Below are experts of layer 3 (counted from 0) of a mixture-of-experts language model. Rows are named router (the router's row for the expert), up (a neuron's input weights, with its number) and show model dimensions 32-63. Each number is 500 + 25 x the weight over its row's rms, rounded and kept within 0 to 999. Numbers have three digits each.
After each expert's rows: "gets" lists some tokens that make up at least twice as much of what it gets as of all text; "mostly gets" lists some tokens that are sent to it at least half of the time. This comes from a sample of Wikipedia text that the model never trained on. Tokens count by the router's weight.

# expert 24
router:472476508467480470452491510475550513512517490514532529477478488522509463480471488457472503499518
up0:528500527514518500487484497492504533531535495500541512545477457441481507533480513470431443491492
up1:521456509498516447527510462514429546498551513467522473525494483498484481518494508466456486493467
up2:520532446487462500501488506505494530517507541495445511463519499472468464494542490463457493515488
up3:509471453504519484481498546479508483509532473471489482464467510525501506497503517510464460439502
up4:524479514498512495484483479508455505450532477526509536493508485504493493530500483506507466497519
up5:499496425542492508483479478498524507522526474533475536474521519467514526470505503461544515519485
up6:506535519497490530485489511531489537536506516531524497505500480451470503509457549527490450475494
up7:504485476480497498498480473479499451522487475470552527485493545552489504513497509484526516440503
up8:521470519512491498500503500494509492448490495493444499519491468495503549508504493502512495515459
up9:523536530524496517498496476504550552513480501502482551510506494508491466518459506519424508491520
up10:501488494518516504472503490563485538527476513497487477497483470516543479549482475520480516465508
up11:463500524509501481501510546538477544477459484469509465505468531504513502494465512489444497539451
up12:490512466498532453499475520495526475515505485496492479468483538518514529510473516481519476492542
up13:487492505487531513466490463513514523472560503500483476468473458486472531488502503456451487489472
up14:502527451487496494492408488513533483505547483492534472517567459509503543503467453487484485495489
up15:533504473494458544495524511525510577445494513519490509511515456507491517526470527430502511496460
up16:492530517487504518503484494502502459493463474512526494481491531522533524489545492509507471469513
up17:495516510499538481529464514517508507497470541443501501451488521512534499490508473532513577487493
up18:517527558548483520462499497522531558495486476476479510496533505509522474483514521499500480535487
gets: "1", "2", "| ", ",", "- ", ", "
mostly gets: "- Years active: ", "| Bronze", "2", "1"

# expert 16
router:494489487456500543522480494476464466496517470540526521516518491544481533455528471517465517508521
up0:451571505507506492498481505475548485480528522463509525487509538455523481483523479508526436485495
up1:542518493501528474482500498510529502544501541484508491510497525478524517487489511479494490468503
up2:479508517550467481510468518492479493476541497460479535477456508465535499506543491478491454450498
up3:492498533517469494516487506527500536533480513470542486526504566536474490505497523502457524490491
up4:541511453475450522492490486477484530513496519484512478506503490474520566497490530500518541499477
up5:520484504473510474577453482493487496490524487478491506501501510488472502481467469507483519536459
up6:526523463472490482520487509515484535499480502492482522500500523488465519488511467496488453499511
up7:521488475539488509525486478509454463513509471482498505512519472484501522528540545494512490482474
up8:506496479489506506498521404502494537534525495504480473474453520494522483513517513460495545537504
up9:519455466510486483488463491480499531502530509499492495508493517537551504515515502477519486531500
up10:545510463472476460507455498501497493497520467557499472506526491535483462495503519484487497473500
up11:518501503558478528474478529477489486508496553468512509510488495512530528519534518462521519457515
up12:490469548509506465520459500503460500514523492500510518496515506569538505495518485470492484502496
up13:482524479489462515491508547515504522520537488436526516492494483537500529485476505478501455511492
up14:534507515519488503500497477467472479494474492489507475541486491490477528534549495514511488458517
up15:514554491476474480510513474502574487508510526487504494524472527500472488496509551523473481479482
up16:492491489527506517491502441501483446494486505504482456444509543514535491508512485481539535537513
up17:518533457467493526494489495470478507501496481496514543470513453505494501516474502498475530527484
up18:510476508484510498510517495491509522512494502490531503415465522513464466505472496463513482518488
gets: "\n\n", "–", "\n", "/", "—", "-"
mostly gets: "\n\n", "| Preceded by", " place | ", "–", "—", "Mc"

# expert 7
router:520479555508498496527486519490484508535495504533467472536527478495493483521502505512470502501501
up0:566488512530448488466412446510505542509551507519501469528522535518491515492476460519485505498462
up1:502488473496521536474453479501510535543506507496484500489485478492493492524547503488506537470490
up2:518557517497471515487497488522470510505505500497488497473534485499503529521513540480521508485502
up3:504497528553478527460475506489436484463488506511519509543441479521488520521524529539505534520496
up4:508506492512493500454462495493488469510519515493496467505472547502491522512514503481478504511496
up5:530461513543482518515454502502484559517475499474522509473474486476523468513527535521510494470523
up6:526505514513486478491462480496506480523485528501500480507477528493491548527500519501523556476472
up7:485537477542512464486482525482514496519494499503473476460518497465511501471521519533508524509492
up8:525514469559549509526482470493468451492554482475490505509484485493498514527510501511463513478496
up9:453523461509518522470457485522514474514512495461526537492481519492536521516543503557505522554523
up10:517530501496471467490529490506466498448532514507518456478513470502501534518493491488541497519505
up11:537527490511468488528481514515535510500519472501551513543498491501492552512489476494497506467501
up12:488513536478456524522457504464483509513503504492496533514507479531563520503491479515464495482481
up13:495477501526479500493476490494469550488501517457517511518523516481485512498477492492458545525478
up14:494498493501485516486511504573482548531522459507505496485492465512503499474541534486503510534536
up15:571531518476465522523463509507482519491477500518533510555523525524507493510532475477486486457477
up16:479497486493473531538477475497482514493506518498478530529479504508512472513536448490507474475533
up17:490531501463523517487479465508528530464536466515484480495515526508531510473495463494468507468500
up18:455455480531492505490492515487516491481511481511458472465523520532506498526537497524483439486509
gets: "000", "5", "4", "3", "6", "2"
mostly gets: " hundred", "300", "500", "600", "200", "400"

# expert 60
router:520449475520480465471498525511506529501503525497521482511491477501526499540498477551482483495508
up0:503487487515473485522485500553522509544521465489484516501473486525498482521482556547536543494526
up1:502509506486509510499472519499517513476505497481504478499449498482526466508525503498467473461493
up2:523483474479461516477486519504526511510488530480501510501520481508535532495500460489458494464521
up3:533473464484480463454502509512508491494558473471538494494464472544483513519498524528494495445509
up4:503488459511469487439484509524468513501551490465494479433485441507563497520505485535500523499507
up5:506522448503497514455477494505479509516482494467505499462508488483515525516523503486491488504475
up6:465511538512465531541485476531558506512546535508478505501542525493475491517498495491506536450549
up7:478531492454478500479506498466534511505547494442508489489464505528513469470462495487469486530508
up8:506487501468476480499486459490484473505504502482533502452435483512520520512459530508499527533507
up9:493491503499530484494462519493508500515529478455532497513520455546518504512468527545522549493479
up10:467470489460490473523526518529530505502492490462562528501514527529486493499494519541471509498570
up11:493466459500503469449489524534458515510468448501509521490453508513526512475485525503502484525461
up12:515497436468463499463491516497520477491509470486521479470499502510516480496474506505494467521517
up13:529492438515492516449507504495491491457515493496503494497514495474517529514492549533495542483531
up14:526523471468535492492521455478511487514473477499510493495499515495499553490456486452454486527501
up15:489494443523480496519483497497510493522481536494479512523492441503531537511521481552541544496480
up16:539476527494457494532498503505512482512515508509535512557491475544526501509463514496491483473502
up17:479496483511561496536513521546498477506520505449519496457510493512513499525529484519529562523496
up18:508493515482472522445487517433466502506492486501502527510554528521504483463498443507502483500497
gets: " two", " one", " three", " other", " all", " four"
mostly gets: " two", " three", " other", " many", " four", " some"

# expert 67
router:472514525488490485425507461514502534518495466523518504473479522503504521569521487507521492522500
up0:488460481498475527509493524515487490490520512474481496504490519476518463519526524479472540456538
up1:528551492488497461506521516529501532488483506508473488477513438539495497504496484507498455505482
up2:496495477495503468477478493512498518488498499528509470513512468503483442528524540508458490482533
up3:493476528514481530530510518489510474450477501479444442505447490465520517465527509522509512509486
up4:493535485481552520566509521500485510521493515503509529526567523498536520515514571529465532487491
up5:516501502522525492502489500522512503484504535513504486530462461507542526475507499531487489470513
up6:470487518493489553455509515492501497502529475496494476481486485513527504484516454504527533487487
up7:514475485522492483591471499498499486486503512513490499547557463516577475504521531479514501454505
up8:505449505504480523495492459545509535459518485495465500473517514510524468466502518481531508500520
up9:533495467501525483516492483494432521478493518527526539516498473498526458480521447500468511516459
up10:519462477526486551571515481509490503462501565493453452467471540472511500513486456522459491522528
up11:500482490481482468498510505500513503510511493488501478563536532483478506474503456541498510556536
up12:478488467473527508487504488478481519518488499477534520481523526541502532510516513504487438453526
up13:503496485476510510514488486582490525478502475528514528464502537494509482542462498523511469523486
up14:481528503531498500489509511481454490518502538497501493479510475498518494509479498484489488461488
up15:502521491495477516464504457470460500488515505478504550510510498500500505503459505488472484511509
up16:492498498547445502505507456562465481489527521512499493495504558483498496516520531513501486502494
up17:486487472493508461546497505521508487517477472464512462450537497496526483487497513550507494440499
up18:484507508523448518467456521473501508493507476512511536460525501510485487510532528474511476514483
gets: " the", "'s", " The", " a", "The", ", the"
mostly gets: " his", " their", " its", " her", " that the", " of his"

# expert 75
router:523480471533521481538479530492452493493523497530440532466517481516551495536471507498542508468527
up0:487484457498504487503478494491507463508490471487471523456502505509484538499520504478512467506486
up1:481482491487489481498477509518482548550512497506484514479521480500498513514482506504500468497500
up2:502508528536475516530506495477463526515522505490529503523451496529488503507510452482441524521484
up3:455509519513501479474488490487523496497469460474511454503425519505512523466549492526500466527505
up4:454493505499468498463481508476501502448518486503513519522519535540530521543524536531483509454528
up5:541528535516494490499488523548483481520515475487497482456480505549489506498481537500499486459494
up6:500542523479466518539496500512481486523490498497477539501506508500540510508504518518494510468526
up7:537521486488512471498501516517495498520493520481487500498483513525496531470453503496505510491511
up8:491502487501542500500507516504534512465515513518487510480519555482509496487530516450490527494486
up9:518512465512458508504507503481478460506486473472479530470495564514466494538531461467519454512513
up10:480488505532478500494476496523512459495473516509510517523496591515477487510493480496512508496529
up11:465486495521465451544462480503492536494522506487482482482473530498497492487559509475490508545507
up12:499513502522467528500500498526481475495512520491505535480487498484514571495523529493506509542495
up13:487515483503478497475484500502439519522512486505505541496517493475536519478518509466469475541507
up14:515489506517496510520436533510506513446498492535467489546497479516508492505492489477490510521474
up15:447529466515516505480478497511538456482470496497554461513491509508540504508519512520510471489504
up16:465502503537530467495496498496500480540489440483519471500477492516518505507554499480516459527479
up17:507512519488496524530453484515489454496479485508469489502508505520504512493520497455468541485477
up18:547480523511465468501441524505496451471488502510488499476499492524501546531500498466521547512507
gets: "0", "1", "3", "2", "4", "6"
mostly gets: "½", " | GD | Pts", "0", "211", "32", "122"

# expert 17
router:499526472461505467521480525531536499515495532537471488485524496492476506523498507479516507490486
up0:471514533457523504503501465505502504517476506518511486470503511522495504493486555495519503458524
up1:498467502522516545475454474504537512503524480481483515506431497480502498483555542540516496469527
up2:496506511540487491518511506483480509532498531492506498495516505486500518473489502469500543502486
up3:488524477514491509487515493533491463495501520485490526511479522509497483511486558554496515473468
up4:522499498499504500531475513518499449470506486506522507487483446482460513523452518521496506518520
up5:517515517478511539489499509538507527458543509510498515515466535538485548519535495503509519450533
up6:538505509525525505518528510519450534440521474515500540503507522507479544532507529484485503459482
up7:514460472468524515444474506555509495525509492500495487462525516490503457518509539530492511510432
up8:485539442484443446468505515506523527466547470542466501491509485502486485502535458496459492508473
up9:502510488514493488514497496503465479447496539453501534511508493504476536514483494515504509475479
up10:483526486571501532497490518559521451496529510510496499468486462538473546519495476495519507488497
up11:553521490463495498529499479510481499497512515507496560525499502505529508481516507490509515481497
up12:545470486487502503510486505506521515459534509510482485541491486510490509514516496511505469477466
up13:482524497505516513493476478509495511480537467477550490510527487484515535525532510538487522500458
up14:548503471459513506503442481520489489489521526506515522456506527494497475523478500476496504465469
up15:506502492513470528515449476511526489462482542499472460498495533539501532472525518490548542513489
up16:538540520501492491522489513498473514513490512535496512514472495528483481485525488468468533470515
up17:491513513536502482491500512504527450492512495483505559524484506499483502461474487478516533499491
up18:513500486510486454496459508540537459470540489505507496482526508479499541520484504469521497489495
gets: "s", "es", "ed", "as", "ing", "ass"
mostly gets: " went", " ran", " runs", " months", " plays", " goes"

# expert 64
router:541507521500506518470535533473510525521473501503506482509531538467478490513522491497517493513486
up0:508548456514482467453474487521521468472445475486518532488496511517442541527507521496518509504498
up1:521449489520484470501452479510480522491521484429494480514498494545488487510507503493496522464498
up2:522517492508507457499470471490503489480465499503486501528497471494504515508500510464467502472527
up3:508521515485513517498477475490490507522496532465511462496505499487502501539499535482518493486501
up4:493458504505471483483458503523501470493509495491531489438547525498484511514480506506498534537517
up5:499540502532475510451507490551535505506496489484507538494504509486468517475491519482490482513431
up6:521514495508522483513452490468507501499466469517479536506492474505553546485472508515476445513507
up7:535517477521514482507482510492523472437479525530474495529507441504470545477479510464458469454509
up8:539483517525483484468483486471506549495489476485521460526481511513501502527472472466520487507475
up9:543489484525508514505481489517449491513520524501490528490510547515505498539504489476542475507459
up10:529513513508492516489477488505487522534506517516503488487493533488465545507513516521512473484475
up11:497514491501521544504434491537485501507495487432488521483510530523515508519500500562470538493506
up12:558470487525512457460475522508490483491534544516517518474485537524515527534436474462508510500480
up13:529491553502514472517498474529450558473527480458503516534520518487514512510541523524478509491481
up14:450498478470491487465486474473514510518494533482489477495456488517450524483501494453499494519462
up15:496503499519497525520502520485528482521497468482520478493513466508528529478499502506498533490470
up16:525497475491493474492504504496504523479565530484491513513493470529518544492487455490478481490463
up17:528521483545494501438470491464506502500504480484510558511506495494513551532515539460509471490482
up18:508532506557533503518497512506472487495479478495523540517494518503515521519513496469482494525483
gets: "\n\n", "\n", "=", "Scientific classification", "- The", " | Episode"
mostly gets: "Scientific classification", "- Headquarters", "| Majority", " | Episode", "- Architect", "- Directed by"

# expert 34
router:476499515485527471499517514475486505533525473481484475491510499489551472515507535554487504504509
up0:488508474498527525472474491563485515500533467492519497468503517507524522543475538543475569473447
up1:550520471500490493457469505470460494485552499495486486484465465486507532527535501538483533496520
up2:449505513513479459520491464486530529467519532478531496529479483478519499530493448503502479497487
up3:477489477530517522488526483533493495468486505506459529453508519538493491501516442521503486505494
up4:519501466494472505474518480485527467536498569493520498507488457497473493490551529500511481429504
up5:486482463452476488521482482521472456487495514497510520487509510518516500505485493502559579529452
up6:476468482478518552525501502484500504486477516516448489495522501525489479534479476493472470515521
up7:468490516479513498512495488512528512515483476447558489556459505528509524490498469534501464464497
up8:491443494497492491477487457478497479462479465489457481497534514508525515502481478501519482471466
up9:477549486532524508489488469480450523476486493489511478502511488466500515486489525491459461459487
up10:521465505480528487484487526512476500520459464458490495483503465493440476477497508501470499486528
up11:520525464491502518495506490493519492467522478503498521475486461493524508528463507533484512495494
up12:516441487526448493487478517515470502491456472496486480499472460517530517513496498498469526522518
up13:493531499482521497517500469496498516523533540444479512513492501525468485480485503544484484494486
up14:513461488489476508491494495538521494498500517473499503509508494490468526514461523499481532530487
up15:506509491511436515523494517527500514495482463483497487498479500501502510515513512493491502433491
up16:437487486521497519485490527513493531486533470484457467503493497498531505544526490520517461473547
up17:515514461522495533460482447520456495468552489494507502510490538511478534523510518494503472518502
up18:497478513523511506465512479502436509515482430466524539468464538508476503517508532470473474516502
gets: "th", ")", " first", " second", " final", " third"
mostly gets: " second", " third", " final", " fourth", " the first", " first"

# expert 11
router:486489492513546529527506517483536449472491484524507521494474489531506501529492445504470511502546
up0:485481461523469518496465503488494487448487516542503535537480532517467532485545483514479515504453
up1:532526492534485515526485484545479486444482492487506528502471501564502546525501508499505482485498
up2:482493495502497534536516437508514490542524494482537506551524549490504554534480500479537494486489
up3:488460514502435539473474496522521516460516466449467524504485514545493526534528501498477471539504
up4:509495423520528520497491483472531481539511448521473478502507466517535526501458470474498547502472
up5:487485480525518519511499514489476464466552496487522520513500500547536548528524481484465524532464
up6:529465511522491520493500501495534454474506468506498444557463466543537476547483499475542472463467
up7:474468516457520483486487494494524475524525506493519534474517500496534513520498457487552510441476
up8:461511509546491550503480504561476495469472520496534512516462512510448481487517495490455469461522
up9:540480511530515494510471497491475478493540489494503549490507453494523495508538488487535576508530
up10:480528521558514502498483516477480458523488493512558519487498510499477531441499493495478490522524
up11:495493481496501541510492459500505529522487476432539521497521499553564519493463514480467473501523
up12:486475509549476492505495497501518527502531503452512526531512485510479484487486475513477437464475
up13:575516474481513523528453504482511522531494514503502503483505487521498496456484497506446505513506
up14:523499442490519493513492534490480514503473513488480513514444489499451508472497474466438498519501
up15:492534543511486557504491508490484482520461508498474517512443469517477501470502497509474491482462
up16:525470443511512492522471479531499509497459480523476502455502508498487483515510519506465495506539
up17:478533524502514472528489535525512506519503457497526482500483515557531464533524514504493458487505
up18:510502454506466519474446491490500526505525484507459467533526486525472466506443496473486491526487
gets: ":", " World", " |", " Air", " Super", " War"
mostly gets: ":", " UEFA", " Super", " Battle", " Grand", "ed:"

# expert 42
router:530492497533507493487483495470522501499519488479492527513537448470453522524463513514450493485517
up0:484458507545523471506502473489483486496520493519478461492507513475511512509518503464499443463504
up1:520510491444501516512456489519477517472518467464473556561502479503511513511462475521484470540466
up2:517514521498516474508512497510499512536509464445488548542493543512453502514536517539470486490473
up3:494530512477506552468500532508521483478506483515486521538456551465508511498475534490471511494523
up4:506486425520474488463460487508542539508487505496474505527496493510459484503504426533488467497477
up5:444496476474532529515528499500529559524478490473543550486477502515492502497536467487482502520493
up6:497479474470455489491497500469495490532493471447524516451493480517517499500551495525445519512469
up7:487509498493502494471459484495492502541517531472506551507498488510486555490487482489456498504502
up8:515463469503441509441416526475472499492490470451491510473495491519504534513505474513517476494487
up9:487469514504515515506468448505545503509520518517499540536510478510501506470541481516505503522491
up10:517470483510507537533473470504489489496454484498452503477535493503479504524491508454515544519542
up11:491511474451514532487504483497500505509456473499515501515462504488498523438492483514510478483488
up12:444521474472499508501493453491532461526535491521524545484509474522518515489483506518507513559481
up13:506496513512489486478477497512494477489520498487486467458485535514536564514544487472493507491517
up14:495494488501504526507479512541465492534484480490495461461481499504548511489530511488547515497513
up15:517537505454491500476520515503443533511530507468492523504512485540518534488504526544459491518474
up16:506490494499490484455519485514514510453516439502491499461506485517506442475546515510462483471505
up17:491484493540517464494508501487471491487502460499460499484514486518546483520488495470489551525540
up18:524454506506510486469515461515464500495528422460487506473469525526506500514491516473496525504509
gets: "0", ".", "5", "3", "6", "2"
mostly gets: ") | −", " hold |  | Swing", " |  | −", " JP", "/km^{", "% |"

# expert 69
router:546499497526442508508504497507453492479484491479481472473481463492517517506494515551494512499481
up0:510485520476522502482518517463505510539487499495507458517543501495545497520500481490501523515505
up1:516538505482474486518473500525462551471488466484492499487481462510481464524502512501480536499536
up2:505523484526453479507525499511497525454493495506472510494495519509477499535502464502478468496503
up3:537503446538524498518516468521518497486500508471531528454458484504488523545491480442503445519488
up4:518493504487493507510481521568469436452503509494457491476445473531504510472494483520516487502501
up5:517508495548485495508502490512516489505490514494514465504501544516483454501439486501469525516474
up6:498483451505497524486493458501540469531493494461528504516461500475500470540469471499479513504531
up7:483508481496524500500490524453495521489477499488460518523491502500499487527492484519492495468463
up8:519538540525457475479507512471515498522505493484502470570493500540531505517505563517432518513488
up9:531513556502482450443511497499531463499486499471519477518470496534526520530492506526514485461531
up10:473483529459518492501461500490493507514505473483514496502505507525552468510548531517550514476444
up11:521504485525492552488480504534469514508492492480517472491498491485515477552512528500424516517491
up12:510520507469466469477446515476503463561504482519491471501495457525494529510520466531544525486535
up13:504495518489481490514509473537478519439479530487488519549463522528438543510526461504514515505468
up14:509500481529547509496500452522495480551516507469515491508470530528510516499503563500458514528474
up15:467461503484503516488487486570491473480523506492470456499528450518489493543510476522541508489469
up16:468482487500505468510500509485505507486495495479459527501521494481498551489495493539522562503474
up17:501476536478510515507537501491483487504495525469515477482518483480511479499461514430474472508480
up18:503490498500497499537526505499495513563490505484511503513522520521512518485483475499497498529563
gets: " P", " K", " G", " D", " S", " H"
mostly gets: "i K", "a P", "a K", "a R", " Ng", "a B"

# expert 73
router:535508530517522482487551511520467488523486530524505497537503487418475495509479479505511479496488
up0:506494516527481526507466454524493499508545471500502501497497513516526491498515448503504535498486
up1:496493499524478473476500522511475540451494481495524517537515536505484496481462501469439483497506
up2:512504504522484536505456493451535525500507488516504503502479466512476496491484479500507541500512
up3:488476480518470543457513482518535508548537430494504524499539496509542470526487510533460526490539
up4:514527463525500486496472512480469507475482537491472499480554527512483485500481510456514488520513
up5:474464511531445513501478444510517530498515487542470482514486518534515478479510526487491472487548
up6:509515475523461523462476480506508473527487504460486453459524493493490533505488519481533470518537
up7:498514463534541531469495488522464504532511496462491536499512530483488500502505486520512501492511
up8:508485492439541508461467478495545547536503489511482491489477496516550476523561548474521477506456
up9:497527483495467513498509519506480552509477518485518479489509478512557441500501489485502536476495
up10:534498487526518499549451482519485502440529457531514465483503488487444517521532517502482476485477
up11:509559484489487476518468519490484522467525489485453535479487547520515478500490475480503515511450
up12:521484519501485524470521467540453489510534521472503502510490504473488492479476519500472493489494
up13:503517467522493496537467510479514517517502437502506539463530503559515498492513538512450513503511
up14:530465472490515469515461499492470476508529493483483476485506504480501585517484526501452455528449
up15:525552466534484508523469451518490511513527474508500502499463576497472479526522504481491500506499
up16:442500457514505519508473497469496526493489518459449487521489501500538497511510527540499487510547
up17:497492421510449504493456484527535450490530466502519510514470518545547499506493537487464489512461
up18:494493470497490491499509499443515512520485494481484519484507497484540505507529458504500487482515
gets: "| ", "\n", "\n\n", " ", "- B", " | November "
mostly gets: "| November ", "| October ", "| August ", "| May ", " | November ", "track "

# expert 61
router:494491531520493492466531469509494467499489480509511516493451518510521519460461502498467540508520
up0:462477474464496512536502513547501485493508501510496518499541501486482513491529485481494487489488
up1:457476508470493485471505544492520518481481518464486446531502522509484490541498497570492524509495
up2:517562516514484520511513463531507526515495470519501507462523490510501499504522483489506461501495
up3:520547491551498488468475487515468531469523476462436495459489533477496498526510475497507483452517
up4:549531487509478556451529450476534487484477484488483510451453551502488460491499471499494498500545
up5:461474496533521477459505467471532493479480503495503512464492535507520503500520483507444523459518
up6:544493479536492468486472515467486532521511484506504485519495498526512458504515515489525502490508
up7:522453495491478533499527463509489471463506457510519524531515467491501538525477494508490472516482
up8:535502488481471482504487491487513475482489553509471501499484525499494507494527465490524508460516
up9:510507478474472504475516533494470528522511511489513472516508488481516501555532504527514483522506
up10:488465507501500520481497516506489546473500537509513513573486464514487502503481510493485537524510
up11:528507491504538500585464497464488516449514481474534519531490499515480511539476497495470500448498
up12:520460499484485483548494471475523482497510486501489468511461494477516509480518449506513488466491
up13:530460485505496519511482504526534526492482525514478509491556518511485473510508498490505461441490
up14:478514496526500534500503519536462543483514527480465513470475517508526529521506468549506509504480
up15:528504521505505500460485511469495474502545453440526472526519475505532517495480494469524506487542
up16:505446513484478482503481498505499512483513467505494546486495485546514516476527486466500524522502
up17:468529504539528496487505490508533502528557499476512520447462530543554473518493456503512536514511
up18:519480517511443516465466519485503535501496521454502492523485457515501534480493512494468496510501
gets: ".", ").", "s.", "\".", "es.", "ing."
mostly gets: ").", "es.", "ing.", "ers.", "er.", "\"."

# expert 4
router:464494479515455521530506468529470485511468465480482476501468470500515487469555491550516531514496
up0:486507502508514514503460476470583522471510463519414491494479503478533524525486451514529496493509
up1:484454506484480507510506456503458515492510478510462494501490458543475535537492464462476500510477
up2:501506521516499507507490519528455509480531457499479518514488498526523475521511559510512443469488
up3:519460515487514511521504436523493490549515508495489503511468437529508531542502528498490460525503
up4:518476461470524515486485481544494531469516500474525497476487465529488491529514515496462507474512
up5:494502472509497509507457521488507479511495516465510502527526536524486484500499525529475520507453
up6:506509499498510552519484488447510467476486474495526491458520471476527519484519496476522502466460
up7:507435494538512469503525463520506505501505505476503485469498512536494497499507518506474480474503
up8:479504510508468485500462491517518466516511493478519492493467489555523497499532491528489529517463
up9:514512534517509486490535445456549482539483535477484523460492502486559521515488467508478503484498
up10:499499524535526463512486502496476475461520476494515539487441505516553492478520493519501492500494
up11:507458502489509499498472472504465500527503490481483476489515457505496569482501546474485471471495
up12:559446493475479476514473527492496444502521489498499484464530512499463509487464465485494525532517
up13:523479539516563494518515488512505451513477502465462447484492521537506515504506469526515473519496
up14:495513474516506512524478482528450533506508542491498450537470522517511483491543470519504487477490
up15:555448442481514485454488455511519474490511487503521510482539493527496491500506481557525534535502
up16:493511493494507501528461434502501516508521508487464519490509459531545495479479478458458487503457
up17:497523494556509504494455521496441480516501474521476522512535551482510500534520562509517508553511
up18:513514477534489518486488527472461501504497487504529522481494491558503517481428499509500516523502
gets: ";", " |  |", ");", " –", "),", ") |"
mostly gets: ");", ";", "; |", "',", ") |  |", "; the"

# expert 47
router:524528532498490484529487496466509482495514464533526514506527511515499469563504509466513518450522
up0:547491480515544501444467497479506522481559482522497495491458486467501518505497461504485481526517
up1:464526517502496524433456512488482481475524496507480488524465489538468476539488465512530496482487
up2:519467470500495482471485497495499467512517483458492537498476455512500541480535505509494538497518
up3:486479494462522495489483492520522477524507494486501515514507491505494538472487510451488522496492
up4:514542515495488498543506496471482512496496514481514520489452527532540512503509506495506479503480
up5:538502502551474491527459499514511510515521505562535435504463511514474516481566512497512529497513
up6:517525493491472537520471444487508524459529486495516450468508506564530477532456522457518447508453
up7:502509492531503479451515511508496563495499457498493506546525537544479533536533487500483484471521
up8:545478468508498529507426502460531491532495475516508506549465548486528523481535476493449513502530
up9:528486480455495494482442494483529517567478510457526556513462518497495485487492467494496517540483
up10:491493533470513488498514487505498472468548476500512517486496491531554513541504551483472494530513
up11:543456505525498519525481501513516504490490491488487528489480525503477484513471483482529528503532
up12:470481539529529533509472504505507502510533514513484510485489481505486533515524495477445474518485
up13:499473417515524534484465506496515491489559486427508491521515508520497513547494463496504456542477
up14:476507470508536484464505473492534468450497521446502504492506535508553513517544478555530498483507
up15:558457482493491448475482487517500498463531500500501520488485543495511519508535517504449493509443
up16:490514491504485497434502454517512484530500477468474482508474501500526501521531507467501487475497
up17:449527496586511508477449438554486528489506504483498453466483537480451488479491465502502496465518
up18:518481505495502494516461530528481496482516554500473450537495531508501525486491552476514515522497
gets: ".", ",", "–", ":", "| ", "′"
mostly gets: " (aged ", " (age ", " ft ", "- Coordinates: ", " age of ", "- Died:"